Weights of a small mixture-of-experts language model, trained from scratch on English Wikipedia.
Experts: 8 experts in each of 9 layers, 160 SwiGLU neurons an expert, 2 picks a token, a sigmoid router.
Below are experts of layer 7 (counted from 0) of a mixture-of-experts language model. Rows are named router (the router's row for the expert), down (a neuron's output weights, with its number) and show model dimensions 0-223. Each number is 128 + 24 x the weight over its row's rms, rounded and kept within 0 to 255. Numbers have three digits each.
Before each expert's rows: "raises" lists some tokens whose logits its average output raises strongly, later layers aside. This comes from a sample of Wikipedia text that the model never trained on.

# expert 3
raises: " |", " and", " of", "-", "."
router:105107146148119173087101151138129146151136113153155108154110107147134092137080116108159132103127078163140119155143126103095151108122093130153119115105131092116159134140134109081106065120102154143117155136121134160122121160136126119122124124127138089138107150168155130095119177165123121150161108103126143113153120118165159132161122158136087139097167132140117170129147136128095097130141117148124093085102139113105131104135117112215073164154109137111138145105136093122135120106100120105118148125165105133145153105133120125121143105124158175157119093124136142131119092087156104041092105124131153126149107092105156123128108129115145113105124097125177131122136139136117157157128
down0:133097083096108123156127138107157152185101185126081091167098122121124127116101181126104146100138127154132093131106133124093114125134134124104108101103134106127168137106149125109118126118139147144117096106118158120149105140129112151149091117104107100105173146129122116161137150145113128141132127127135133123114125139083091136125164112092127082137097146159119148131080140184159152145115123084146165094121142139133124152146122097105117130162125135114137145104112069093130100116123084074135106097090131107158151125129139172075149125121126149193133164105101131138089067138148074131164112115117138139148129098117143122124128163128113114131128106131130148141092090103119117084148
down1:193157151160168142175144136145099163156127127104113126096093105113160113135131110139068142115169141145151115149129121133121129131117153129117121160143112109126134151146144137134127111134086160137103132134165136080059124148086129115119147148125175137137113126101146107139168148176134130141145154136151135135144119102095145133124105175096112156120159083150188140136115164133145128104117144155191109124156139120167137141171092128103152160151126102137117080127120097118136101123144144126153102156132117076138140141113105108068111118135141127133097118063085148147140144124142076135132141104132141156102146105097151132120088091143092127130097121104129119146107151099112140127125
down2:171145103091085124133123122137128132168105158120083125141134135137153116136102125095120121139069144148146151100108096146129109121090157108101153123139050101149149103143079147123177115115099102132138135134150099152137131125088117110127071098150127165155168133104101144133094112153149148122093118137138113097129112113105090130117158132108134114155084112096090160095101155103129120151114157145147155121171144141109089177113117113143103135146142153129127147112132110123146163131149155114142141184166148117139164127149116121091086096107099153082111176129131115111109174150133134124148154163116125154099107145127140110163089142114113132107125145151088141162128112166109107136137
down3:081099131172157152129160105138116138118113128107107154132106156129159135161127126147150132150120127140103122115131084089144130101122144147125109140136149188081093105120145160156166113160124136126128099102128156081118128144143102140118189135184112129119070126139141079149102142134129136110149063156127145138133091114151140090192097127149113117130147110099190122118102118143146097117101128136134125098114168138125173134106150147127116143112104143151145100115125133111097103083096158131147132120129151106104130172148152135177131148120136131135130167121131091150131111118078187118113138158129103103153120127129082109104141151167156149137137134132151087119101119157116117114091
down4:146152153105128154149112162109136148155133152120136125132119152095098188079111095154134146164140106137128123128172114190163150098124135161103143122089082139160108153142112110153161160114159139104129114135128117146218140149128141148144116095157086107124069117165167122104091109115121130105151174116101137113118104131096117162113103099093126117099104125096149133098138100120133104151115114124139080150094109149139134120113148116119144161129122133154144167132140158120117141138119074149183122134118153135124177129118111126119141111105139120126124141112125121136149174146128100096109145114142128084132106162082135137150130105109114157133128160122153138116132088179097163164138
down5:145147150127093093142135131114122060122115143124130139072131145110168158133180111164121143094145147111142151156107137139142150164120085160107092148130143137139127145130179112150133111122106106147165142124117100157144111119147117131152196092128108146125099101126159152168126118127132118138140096138152134134112132086144126127140121186106130120073116140144112131184091145104130118160117152106059144109110125147122138105158164131103158128113151130093160169138125152133109102121106108146172117145113111129106124135136145103102142137133109092102151167142121176102109115080078127151139127184151107109163131117090083117117122132120122165129147140164175115098107129162106123124140
down6:149145160130139115128127131138114126124104170127122130147164112147128113161143139112149139150151134143105106125102101088117108159114127150090123174134128115120133162179140118118133157105150110100111156130132100132166134117108095131165143128151128111148115141125145089123097096187127159142105122123108121121120084097127121129133098147148099111121124136121092127120130158140139142153156102111146162162153161099138113108149088098096134059114145122088117164131160098114155092097142146143155150095165133149118141145114161134095148094140123160139144092146154174081166050141130128148155140158131152200092112141114170126109132108097158132102127109130140073143084115121117162133169
down7:105110116161099137101120144142094150119100144184102138151131105154090158130142135170132153133132107114130103154124150096161127108137148091124142074119108099120140155094187125101160111141144089147111160131123135159134124137137143113171145091112144116103124113116131156124094154089130122134120107083120073155101129126091142168167139115130105151095109119129133117122110087067143105110115148106145156136165153134108099154138094148166098125110088104147139143112096164145135107141104116125163128093122144154141154146133138116096134164120125149131140128179077131136135092130122132165152121110069102167074151165115139174118105127148115147088157096120142116149163142102115119129104
down8:127122121111117097134105078126119160140103124110148132104127105140137113159106099093123168144059168076167131132155149147139107106096144156141117148129136139057167132118122130122101131165118098155134099091124092074163111164095113216138125170130130160084120141106157105112122098109096114140126161133170142055163112127159120129109151123136149114124083098109115131105156099158125117136107140121119152144109152144162129145111123150164141156132134102109128102132132134122188099104142133163140145124128134133154129100132103105116150127126139110153123112115168159159123120115143143116128140134113102116150142149186159146128142158145102157131142117131118174158105149113145135101126
down9:138112161116126109138138100081091139098147089120162167111087117134124099131156124081187090110141116099185096153144185094119126095124135126094131081124128126110122147130101154126152097124139142148146141096097145135122132137150122136165117120125123140099145107175134146106075142075105078144134157096124158088173126108147120140136174148096114125115110113122118134138123139114148129110122147127148129133126075119121126094104108121133123123116159176150109137115152128131098136158125101100163137135134134145139132144141097139160118165109130111171103130093102109145090173159169133162096130170099099104124129115160076103106120125141133168143159106129112180152164141160112140114116
down10:097170138164077126099132137126137105134127151108109151144158123117145098130159122132116109109128157114163098132130150109143157152133162105109158130107133118123126111127093098130117142109109133092140120124158096124156136128149112112102129123105139113151115120132146162114130134157135131146078112106070123120133146145091093135125133108178140150152089139127149154120189142146134123136145096137128143075153116126169133119124079135154130105141148105091133089146142067116115155135157118126125157162164155096135114161085204139121165093178118124139135159164129144136083032106133146120156115139104080153106135116102141127119135132134140132107084142145101117122143165135104127086101
down11:145082089113126180150120108154147124132107072154097146134098149127142101140164164121095156141154119139117126133136133110131105129114104122153104095120149140120122164119122102139104155124098133120152130131091133133129143125128116121149144108121161142114153185171116119106134176095142096157114149157115124126150068148133108134162097126104133072117122153125098124147172112141156161131137108143105120155138106164116127103151099119100143171143068163124160112122086089118135154084152131098167084178109079134143155137134142119158111138097127145138101100158137083095113130097135112130127115090126140131146131100139131171142146111171107085137092141120117129153179125101162140104170
down12:122164103097109119136123115123115109074186152118122143131109126138102159154125167139134141132143133118153118135115098107134160122141081061119162124140099118137129133136175148144139157177082088121100105129136080109155115162172136113153112152072143113108164188145088130109105122149141148131106168088120153137125132140097119133124083102142119132102130123111110114103154115157135108125110127162165107084136146164137146141157105076118137145145137146114119089129105073130115124147101111105098091145098171140181137136174139129135121101129116137164119090134189152167129161139149148120155127138134147129130114131111103128147090164136144114132107088113121114145170110102127117132115
down13:113151127142100127129130159143128159122117166101138090101133124112187166112144113101117164171098136127128104118142166094143127122160140129106110098122142109157145114118140156127191135151131082124151128124130122120123104104134105098171113138178136151130135120164150145128147173132153159135128085094135140126148135115107140123134123117128104123096148161115083135155128073074118161142114116066139127087146133157122117098138144178124147123123107135113114145166176128140101103104153139118191153123135106098146153121150148105037156147113144144102142115116111172130133117101127131067100139154129121144124138149107108126110137132129103153114111129158139115071136124166171139104150
down14:127109128107101095123156097131140150127124134140142136135144129137150076156183126177106120150150146163127138153151149094146107173133192142155135134101116166086088113142096127108122110136134128158130150098140128125142170109094089143091127113129116117152136124165106166093118170079148112102129136157099121127112104086141113116148108071094101083127127159114168116122111113127123121097137131151125135153165121152125171130110111120155130134162148111113077131153147128146090141150154095141121102132157096109112124146178120101081123135139141072139129149102105107090170068123134148162095128147109154158160126086157154088146126112147122128092110130108122116124125134160132128150136
down15:138133129088095123157140150144069125154130152167127134129185156162132057101178139128151147116125148120118152140104107140095127109155137121139123141060120126137185106126150095140121168094107163154138159123150152139128119093151116099156116117106136106124135143100078072111147128112111151106142136116130158144120154104094096173126137152150110099124159137105200149091097131137152133134118132126174099136114171161111097140149103125143093130097172127151156149120108113149106150109116111115161120139142099105129102077101113089130123119077129135106147108124110158138107098089142125173119110172120149125129093123117121135131141152117147117126145119136108129136131128086132128120080
down16:119147109142086139090113130148091070132116124125161139153138075114110129141137120121145133119127138102146160162122136146094093149132116112153122125116136097088160116096115104126121133110111146102124149106118093145113121136123078174152093153099111132095125132137110117146093098129107168094126137152125116131113159180166112137086135114096148138140059104110143117175124103137143155139078093109140131171128112139113121144153124149133157115142159169139153135187149151132124149161113142107133158155162122130098105135126118136105128113133089135099103093102080141114129193104140065151129115112132132130088124112120119155115153070143112156130133134159143164117179177131142148139103
down17:101101138092181131130124139117142153132102138155124110135096120123098110098117121179176142089085170126119145140088151106164089140125107136107130158126102110147150095121131150140148087151115116103132127110134094168050134137149151154127144159139122153137170153141182189069100126150109139107123126113103157122115121098145104103107101154093108102125128119139093184144111134141131126163125132133142135130118111128111159137166146143145135137136161134093111132132109123137121139101133121100148130156139102113098091106120127087161120095154158161092129135137128099085095109110111120118161115109153104136123143107194152167126155149119136081109128156176144155097109109097133146118118
down18:122130115144147100127138085146099124092139137149158110108139135137145155160133115140147139143136134172140141089135146159133138079116118068148143073124136126128105092077121165144113073106122095170148147170120142124120115148115115136156111101171103104173125172144115137113142094158101077129157133135135139132127093149119168150100130172150159121154128139099102099145140132148134130161158127128190181127122110123124130132152135100152121160115124130166101179138150143129136154167127126160142111106132144113113119112119186159152123118178123090120124130152121123105165096113108138085120134105103131148122098138121152132074188124145093133114098151099096148119109130110168096121119
down19:142097096102180150141127125137145104150147099134136125102123160135160124157122125137123125115151129113110124110165159125118105181122173130175096181117101120110120150147122148090140157106136078165101133103108121110150138119098143137136199159164134131150143166127106087101120148159114153154121172124080123168112122138121139128164120170156095114138166119119143145166080133111141133143110106123136105141169149097112115152121101145162129079137115096108115091125095179114140165125148148151158106154124155130162139142131154127146123146103148144112151152143124108135158102112117182143103160130189135120127125110106086149114144102115163091148131120139111125134130121071107110128174

# expert 2
raises: "R", "-", "L", "at", "c", "P"
router:109141115124108142087080151132150156163151071155134175184129131108089087115092106105149118128123121169157112138133116139112174094148105090125138126098127088104181154157093128141125126137091127165131155139084111132104176140121119138116131138112086117123132168162131135134147133137149133124142085129139126126119116128127124125115130090145114129090124129156126133084145136143115132110174117125084125090157135114148173123104125116162123150142109109123137132102121131146078115119097086124117148147127086160147131088137162133100133095136131126142109106120128123084127094120155112044095077082135109142109103096103100114146135151132116106132159098078110136124080149138148150142107
down0:114126106168164148157169098060105088135102137103126126097159147143159111110148093119084138084123132155143105124112157106140124122160108125087140162116088162095126141091140109133146138123125109164135108116117115126126097129105126137112110129099177103113102107114091128192165137152150156112124092118148153119110148147117111124117146163154133112105140131124130156131127137109128108095175103098145130145125149133147124143104145125131115139122120107158117139142155110134106134102081121111121149151146134145121133138158126138144129129145119142117117080145095133142152250147165082164158139093154155115124152130101124160150129155130091154187126106128138114114170136104133132156091
down1:144157084121116100154117083155154155195117152099110086154113121123135099122113139159133132113128152137108131104126132186126128150101140110116140134125132079113108135068137161123164121119131120115151124137093155112149108121076130162126143105099116143114134087158144113166145115152129093145133140142108132146076169176164135121112142113117128085133110098151113108116159123121105156133105097141120121151083099127116155136107101109117144124160128099160118115126130172126098108140182130167128107131141125073104138133127094109095183076121158165070130088117129110128107131155124109124131114124104122107099129087095123182150123132136121115105135145160129132166114139104148068138138
down2:071119117148133126100122097144157150133123135138116141109099126076107124149122123095107095167120129137140133130114160124170148127113096140102120128144122100149146155097113143129148116142083111143091130117144116136107124157125155108197127122108111117128117134144091136194110150110134136135155168129141154103121127129128141167144118121130146120081137143106153111152165151062125089117114123172120129127156145135146159117164166152132112128117137167152126137179186161210125133164127112117107126136094116117107127121141137136093144116121078133151132085156133096138152136094136092110119103171080130152089112121101137108146089123125149123105102092137167100104145157066113116130138
down3:109148114088131152098114134125086168129080125104153125139117128100117145110137093099146120149112114140139128121139108065124135116131147151168141147157156125125137077117127108102195092110145164153101145132104128095147089108139141161177138116134124127163105111150165147152114134153153128113124124091114142115114111146104105133132144141089144093139095089158123157074117140104146106094129130130114162090123155123119135171137165193096117185150134141139143107106121146163097121108126124154147126103154156106164163105116107149130167077087127156078138090134145103099126147119123134155146114094084112086142145136147137121134122112123124121116141145151123124131147166138105145073168
down4:157130163095140172142086154107104143129146137136163107101109131127133121158112141143114132151092139148086097121130188131117181125123111136128132120097150140134112152086124186127126136108138119160135133152132109128127113129162138149113137128179092128107113083097144124145168174169125112150151104105123150124101150121152116125150103107153145088167125131145107128109059147120129163150114106131149130132147133161131165176090145112102072100115104131125156163101105122149090107129123119094140097152133135139104128092092172107125137146157134106102103151097132073115128082113090148141128131104098099135142121134100129166163126154107157131086153131108137119174121103117108125090081
down5:093133156148137106136164101127174123080086135123121131144098123139156113153112174130095120135113143149140100151110114111117115111134136126192147117108094128156156109143146136119127117127129143128117114118092107126141141138130141117128085137134144157154120111123126176173101135113134140116065160103150174107119109154174131104118173127136119160146119094136164111113117117130135104102102094129133139108054114141113069095141119135089117119125084111159144097136160128127125127132155148117125142112123106117117158115114102145150066059112109136136097126169146117125109161107151085108118110107182135099130160157156169146128148124114120124110171165146144155151158127091127114135065
down6:131118130123099126102130139127144103158142096110139148102077131108121152150141201159129134165109146116159108118138143128142084177129135153125121159123109084089113134130123137148127133094112139090124105117069138106088092133136114101162130115131152147095140085145140092122139118131131123078130138123154090103134111085105103123175120137182148164121144159111096120111143125137126134127114119114108120083131109124113160118094117149111129143118118140097108132112164178136126116136138107134170171135098167145093171126163091108135121144081135117126137170103150135108156090089159106097117133135117109141119140129131150147128114040149107167106099125152110108152108135176120174132150
down7:099117133124132102117147135127120118148145139113183166144154105088114082142109143120121114122166145142141120137128174168192160150104086118118130140153156150143126132136160163113145134178131162188130163105088134161150089087179142149139136100111120116127094125146085159100131156117121161140129121129138154141072132093085119135087108146094133141100073098167149168097157154120108114129125135128161099167134119140110132118128136112094087103122157119127132126085141128156098125140116101109112121120149141119126135135125136115116098175125118172154116110127114103120161120120093168087104139129148138115104088146096117148138111145140087159117156145127102150126140094124183096120137
down8:111085119127125129174128099185091122124120145139107092135121196150128115140122100109154137072087146126151162113108141110085124127126100125114112122171140113140132094113119160116139133126130114140167136099141148113138153134142121118082144116056149182117182083123111117116140166129112129162201153121136174131120144134139117101154112122111103129151139116132106111146095154138122153172148118130120115139133100145075118102123169121077105112154127084161146127151091157127131131151108139144071124153139137101153127161061074144105090146130118128151120139143125134146120066110138125117126109111115114127139111107127145110125158110111121122182136131159111118124129122127116159140143
down9:105133119103124138116140150130136165139098118109122113148079103129146160137120125141107098162128111125150088132121145121107109137105118147168155154105117143133135114131114094106116119135117106130119104082135115122150138155126140148141138137156158111077118171112127142176166143129124136100122162118111093111114133100163104134118141115136103140145114125144084122111128134128095106128107116194105076075139087137146103147059156141174099165154135140146114146106142066130117117176128149178168136093115142166146176135111117142108119117108138109065126052139153118140118180108140133131125121118124113098117155138158104185130109133087075126099122142143125146119148137119125098091131
down10:113132136124097130099141115126157135136124138135155103116095137115149110143148131128092122148121179161145100089141130171105116075108130101135110141127175151171124150116129135158140152182155106135110102167113107127111141138112118097154129123146092156136136209117134108135110130144148158118096141106128154107120130122089119113174129158092139137131112141092150114123152152086143130137140132113105168102122101105120117124127158115120083152176143103105105107142122115120148156088135146129111129123112153175156117083159125114125115133140166100095120100144142105100134088117166107079201144094090140121084146137136129124123114163119101153147120075076100098127142093139089145137165
down11:190177129132121151115114105127124129145116109110110088136106102130080083092096146134143155137134130124102119110112125162136130102143140122100126120137074134114125149173095118133156112126145131091148179145139142106128138087180145124128122099097114095116118106147078096150127113140105087095142155149113164117141113168124107108156136143151198092139155144136109121051119131126113158156128115166131134179113129101105120137131132123076151151149138131110138114125129145151124066127096144093120145147129163125164130107142113130145137118123118092156160139084151126145151077144138092135119124142134081142090145111118161121152203096131105122130125147128106109158124125155109125136133
down12:089113084117143143106139088067139099109141126134118162112141118150106125121102153107120113115112113146141123135125149116141140136113117143123157091110150144177116129136128127096171108103137107145120109186155128126132144140141122141145158124130119135151113117134133150139099112137161228190093163151110158137132174122110137157128136098116173107097117144110147117130114127083141144144148092097120158137150125124145171160115081137166057120135128138139147164148148116093132123123140108124133114127166133115150109128138156120105131143141106129138161138150118149142148183149078096126141168159114146131131135131109132126166155125096138093127156145116192129087126092078111156084107
down13:194145117150119177118127177130119128119130121133104102164127074090152152126102124110102122109140108133132137156129129184105129128154123132143126108141155125138123110108138161103177126088148124114100122143140140114175119122141118106140126138126103111102134118096150142109149139150124123143106141098123144140134080135093146134119120104101092163142113136152146121154086128108099115158126105145125136152092138136114109117147152089102114123128150129124130127112119131103115075133123119094171074134084177096103107168115107110090137106106113109139095134138128132076185031112110156136128163176109113137107117153134074167108150091117123150088110103113130161168145144104112111129124
down14:134138134125122125120106157121105097128146078119114128099150063083135111133112104086187106127135138127156115120118135070094163107130112121123100125104133142114142106087131129185113121180130131106122096116132130124135203125136086155128118124080111101149129138084132137150150104101102126151124191094146200132130147111101131166133110119138123128137110076093116116123105131125120145132133078106098136121102086121125124128115126098115137103116114108170135112107102124098108135165150150083121138124153153122171154152118159160155160099151138094152112128142143112148119094104110133148094103140102125092118140087137128120144096112110120068141126104168141148082111118131139134147124
down15:121109153114176102127099089121156161113117177100127155140114125108177126165128124149146116128154167115118134147163137142148090132172157100119124079145158167096125166133114142073141106137143128151113126173148150099118115126125073078128127133146134128106148123150100189150145186134126088110142101120124117113088103118167109149111116109119148097125135136139112173133172166125122131108150127147134073132108079096117150119135105118106134140139119134099100125110155092155157137109103130114115131115090086093132100191158103103118138114130115177143137117116139154115156164129159110104134117118137090098131122156125111178139096145110160123128094153123117123125140134099097132152101
down16:151130118142155146120103125124135123126092080114106141101133133127179102122137158111110181097144146125151129124153118095158082128142106119121147113117172153133138106137170141136170150089126134134153127103134114117133154146102106150070141106134137133132133127127161146108119103129138116137150120137130119100151095183134140093155138085099082114087132147135154150104140132168142085125116147121145145139132136106090118136164149159099123156109107151142120099074188125121130089153111137124181121093151120136134135136129138092103089111097119178137106122128159133158138202175148171114125145172185146101105126148113153108087112141127108161110141121123186119130141104125167104123145
down17:129159105157113100104114168159101144119156086146090146134131132106169127120122124120156096113125122140157160140143133161156155138140092177121135108127141134148137095148127158183123150092142104149178128139172129064134105109111127107124135140130130160117113138144105111147100130138129119150137170104133134138097130174133175092120139145182143145160157085110135103097135134106123141121165135139107106100139118159146116133117163122067157147134141137132129170100149092082131123145132145126134169119141145142107165143119098113100117111127101120138107121052097120169132113134137086127121113178093109120147178114125125130151087128079090172125128161110151084099118137131137117092128
down18:109145140131142079130174125163052120134116130177117136132091157117160153110129112132116138109085107118148127113149141089126125078099111111138150109123124150117108122168125156106147080105155146107140156123097102128143146186138132114128142114144130097138138128074115098134124169136182088140116126138146105142126134111150153159134102094131118129081066144126127136110114119121149114117129115112133090141134121109132087141138068097142107111109116162142156120179107139153107095103120172165079135133088149169148129097124135126144127128157151077075092153124112127139106106175095137153097159133147110146139118174162162137156137102114149119148119142131104155128103124115135112122115
down19:125134128163110143130141141088121159131163132124123166143130144097116105114139156133149156108129139104129096139128103133165132113121133136164129142128124130143119114140146105140119113108093158159137096157153134137141111115116137161091127143132120133104169151141111104105124177173122122096122107141169150142143153107155083106171109115124126112096133139114152098120128134115127141105085145148139145136107116102147073088115120093095166183101162147119163138100105118144079126111084127140144156070127102076115148119128142106169137120185153142120160129092121192140123128133156117081176155165104117130161168134154109193115138079150115110166136152126173098119118124092150139134129

# expert 1
raises: " (", " |", " and", ","
router:079166129144108107129127106154142186151117087170132186148157122128097133174112117135157144147097164111119169127149136151128122110137110164115131125111113096140135131096156119118106111128085134115166126119175131114132111132149147143133155161122113180123128148128159147140072106125077128172146130110099095103141190155130088084124124103169129169052124138112140134108133133094154102108134130158114141093099159067129136131097139094136098134159090142129106107141117159121119131146127119113152171151127129123132128122136111126134123106144116168090095124145110094143151062134116127103134087134126139089127149104132164152109127146146135116134136169131129108127099153118124129145087
down0:139128099089165124179154144147136112151123113137150112139174150095137095127184141117148092121094135129134120115114163117120124162105156145135121158103142125133111099168112100103138116152091166107115148142116104125127099152134114158078132117130137192147150134105093131121183105152103110160149159103100110163155108157102159203116106156147113112139138092160116147152143168103108158136124105159169133114122070134165115154134138158097129131118108087120167139088083141173131140100147084142146140159134155108134113114113085131125129131136127097095169091132147144122135161123112114168099153133131155116128108136094102110145143114094126131142111131113115113133124121172150124164127
down1:113114088105135123111115150185159150112137144100139117097126143154096090136123127126145137123132123121126154093119151179133164137107128108140126116136137097167135141162150166129160113181111128110126161065117147133102167120106166127173171095119109160108133128091121092110116098099108160150146118101138159119103138133155107144169113148120151156130114162119140124112093143078099113131124126109171143152154115120147139136117100170095157161149110085131142134081166119161136130132150110116124132155115122114083118099125126130153128171165160141090129127108083177149139081105154092081102082133163145124144140095104114137149083110144105104153149125144135142146088118109113130108150
down2:133123108125185135157154125166089127133138153114141160101117132153142145127101132176139141107110122115138145069148116095143120126108079161190142134106109137125135149098114116125112100102145160116132122110085165080147153148133142078148146113135124135126130135137142094087147119111140172112115166139136130134134133120154109154152141145098126151070148113176090112136111128158149139087160103108132155138111152141098142133125171149108115140129124153093126097115152123159123140164142115119114116146165163110118097111152125112128122102159079091136123127131184116171154192132115141115119147082145142103107119153116126116140111100156157071149172147125177096145074126150122146119136
down3:120165154147137108146155137130165154137146153155179120115143137114095139159168141110138134149145124110080132163115131143057141137130102153102107113131083144132113111136134125132123111094132129149163139116138105164128145129117133113103131119145136127147135120129074117125136143131147149121145084108137104109125169140114082110144137147139170128106109119139163135166106137142162130078117152083121127124148171158145134160114118108173103131142074157141085147091070075097102126081138085150110137113122116166118159131114146162129089161083122128133185147135166108128166207107109131163127156140139134126129111113127151134126108118125174119110124154137152111109153128147156149149094
down4:121137114123145164117119113137119095147152135157111136120110120132114099144075170131095114095150103138142141133121103161140163162120150144111061128127124118118129104164147105110166117161138119138125107126157140151128164125124153139141133130152119144133145113143130135119145127116133123122120076085119142107156107106144132151123143126146121147133111132124107117129134140136133149077105138120141137091148140138120103105155112128117150126094146134138136138138156115133106129091140103132148103083086151143113102139144097156153146079127125103110142097146130121180121066154138129000105087088103095143129132116148092114120168137080137148114136112128130173134151116143122159154100
down5:123123131133118134079123150192113105091130159140149135165125149116122146135112163133115119134181115150104122136088125134128148170126124087168101105043131155168132097141105096139147138101127127138145129103125141103120119122103160124120127128093141166109124141098084137162181123143130143133081144086096124127128135129139108086103098095113139115146121126171096140085120057129113121160110117104114072127131101135135099147055109164137112097154126105156083104145128125152126132134155123127087152136166148110153132131148141099135123146128104117124141114155099120146118110121096151184108148107137116155103150125116121150110123095112085163146095140102109120116144119092110143143102
down6:164109099152115129163162102180130095136102129164132123123117136142117125112117140108148222112094096166137152167141125120128071124106164137113147148136141081130139122138132128120137112111125085116139152141119093109133116185155095118121154112073123116127131110139138115129091073149123114140146107095143135177131155132149140161141134099063106138135096120165116131141118136127085114142119144135137110097114124121147161139102131122153092100154090145123140077152115125112120130137115139123136122148104120151122091137104137143088117143097107147145072129069128152107164097125122159080086158100149155099139112123157125137157171120113070138121139129115125094140147154138134140109156
down7:120114098129108160136106128091140163168123141114108119121160139132146093066157187143129105117121133155157108094094110122131147183140117076128139131100143143100144085110180131108157142108190100127110132114122140117135114129162121139165159085096118120131122106109142114074120156094132167100142125122105122144106102169151146118110136109122149131181077159125142145154140127078089139146089123099129096131120111138112092107117176119095105116110130143154117125133102132119118116181128163138109119121119125137140117156139147159145129146089108120130136092134122170146151086165140107099133094094124121145101141093141132099152182122124128116128135132157097148119136149071115140113081
down8:100158136143136122116171118110162167111092096098130141127122100115109170132083080111145144093101138132161145056165135137105123125157122126110105164148170125124157139111123160166154137137135129117118115102158088127120126093142179100123130112156139127155091138126140096094163096145145148122170139126067113134129142131131100114133121103085128135130106103182135124157108145160137122144159121135158142125117179108140096118110120157118134155109160093124131142153138100144079141138174141139101175120138149105106164106097138122107099090122133123099112133132132068135144126135117112108151124153162100184119144125120129127098109113126125149077130128132111111120078175107113108078106
down9:092128107140120180133148105061112119126131170067124137121131150112127099105143125126119130171129121122109128088112143197144119135111140117144144097115157120092149166137104121098118110104146126171139093094140080138109156138121172134113121144114100122135137108124181143159145122170124121117127143140157146155112179171122114114117146114099096137094138099137157139116178112116142160090125124156137160179122076122085123112123185135142133118107096140107135144089090128081150142126097131148128119134134127170117137165141141133126138114100117123089079126151166147131175170115138110137120107146142127149145115084093121129131155110126127089169118181164116099139125145141108122124126
down10:166164177118103166125129155134149136141183107127115109132152118149135153141159119129123110108103098112122132114139165152113133157094075129113125079100155112141115112126111111080154098125135160118152109162131101095119187128108115134093182089146146142061106135133163099142133129130092115146110134116163149111126145135127097139161157126123133136159157139098112164128153163127124098103120136148116163172175125110133137108134101120134118098164133117174136158163120150161133137134145125073148093108096136143168137114133116151145154176123116136128138140147101107149150213142157111146121147127110134113119125127119148120152089129118147128116068149111096078113132106152124137156111
down11:119070104112113131120113133096133109156099147112131126113136182116123111133099142173099096145125111113110115130124161099154107138136115119109148143187155116107118117131160123111115129110135138129134165150107160137098157116076118141149145130147144143118158115108137105117101121122127145108136110143110084133124129080142197125123152117128103130159149134164144123145113106115112129114151115081105108097132176091156161115113133110105120151124122164126097143092117097118110123166126144173138104079178128141124133183145129086108146179119122134142129118117103146120111164152121082092107080133128122146099149124162085121125116113164127205099103194110156143160165150144137131091137
down12:143138151130162126079124123102109161171113173121116153139121144160124130141147125128117188133108145167112152127130115135150088136157120117165120156158125137149094101124155158120157096133133120134169135109142108117121142114086125150067136127139104153114167109144106129110069143165120145092106094140187133120082104123150099096110088134153130155158134142121141165140110165092073124101110119147167142132153114140150126118154114159129128136123095125127127136121138110148161158138159140145141120089168122101067114150113111157089141116174081134132129140108137118185100069123092111080171127126125154116135127169135160113146098128107113126149153100127126123143114107088137112118130
down13:120152124116136132145110148081076100131108101126124144086162153116107105159115094144154143111124095115124135069100121145156131131120154134143112097137143112103093114128128109154095160138117136121069152136197148125081155114095103129167124129187110093088123134163122070084109162159121113155144148125128130130131123156142145141160135096156112118118144122119178127103135120149098128130105158141150132140129120173133161086110127089149112159144160125089114128110138087111128118123140125115131146133126100083128154115162177101126160139129104146118137124118196107140126158161153139113135129116141104152147122188087136119115125141159126115138150126101106123093103130107116120131199
down14:116183119117177124124132145120105137094125077152125073118127138135104157114088114143160096143156148161124157117137134121121123148148087147116155125175124119098138126105137133122117111132133124158127153166147160108117128118131179119160092165154155129158101144124147134129148119077172118153164127120127080133157165135116094118145058188144158129138138106127159158107112132152105168121150178143110121162094155094107126113102107128100127132086141152141129169162152118125139157135157108129175121130123130142140157166148143117112155117136102093153118115141123107100117193097085122135117106146128135108146131166099131128110096151153098118123161166138121132128141091156131121102081
down15:132088128127081116099164114104138142127120175110094165144091162084140130147121119121136125140142129109118074143118124164127108152096139135124132168085166115157107129116140115080149144121125117156104125138133158136100126148110119131142131144154146088166124147105127144137110119101161111106133178132167133095139099161171135171126159109110135166148104122136160132136158182103121132121104157148109119114122091112130099085143156135098119115170152148118129122132151121082111111123141112169100087148108121100086133145095114121126112141111085157122161119126063131133125060077092132084110091106144132103148149128115132151116167127124128135097197131162135138106120131141101117142157
down16:123123172105112182122126144160107130093088107151117137103112130067094116093111121133151131157142143134107129113144117118103127152100105085126144161119161112141138129164173131170119150137115124083091075148121132136132142075143161141146126144126110158142157166131176173125135152153138077121123174121095118156123138117131123118172088110122105147102123108120138150134104123124113105103152130109131110085114119119135113121137146111115110145142119099105071112126109084168124156094141114136140162097094172137152116116095138141106101107141118100117090162129159131094160093118076113122141142108146112154118082169141163153104109146132119108125144100160056134142132100111149121115145
down17:185176157130143137093128094118141119140141134136116125134147131116113146173144158156163102148130135143096151103136188108128120123137115129120156115115115123145112139156129164168126123167168130132093130136133148149115105137097139135157112109123146156116115144076120127104125088140115115131147124157127142103136141155103077126080114138131149141101088190153120185117111123116082158173132096097106147058120148092158175192097138138120117172146103113174114109163088132156156113136106150137132158163109133118111123122159111104126118116126136159163149136139123098173130108123147106078125131088150115137108108131132134148146106086112122163132131153112149141139115159137138165106091
down18:137146129118124138166095137137176109098150087149118158189123136112133108114111097145160112125123121162088109089162141097092129117110118138148125140130169087144101134181105120145139157119138138134154136127125166131126125122142151134152163130134093095113100151097134193105076094081092122125135114126140104115134112181127182078147104088127141137155135136120087112157162098114147130142107118144129158122144105139105130107136127148153159107108133151135113117142136121137129092105146122092125143129104140141128124107157102151166071135154171159100145127138103109140088109121133082137089118124103133119151136158149102098079132113138121088177140128109129157089131156112137140166183
down19:151127114118138172131114133125137156151129156105137131129147125127163165139126051148073134084133120140111132126114182150136098123144091132143122121121150119143141144126132158120103132153144149133083128137137117118150129095122111129112121130127136164095169129149064139134167135136174119105138095109161098147104102129102133090114081152146095104165122111126147124149143108142142087094086099118183127145160132072070146111160134101130104155141156065156109122118138127139140125115132135111074136132121129116155140122141098136145163154135109159116085166127152136141126152166094117144109162187102167128164127113094147142149139104123111112113128144095139122091133169131173130150107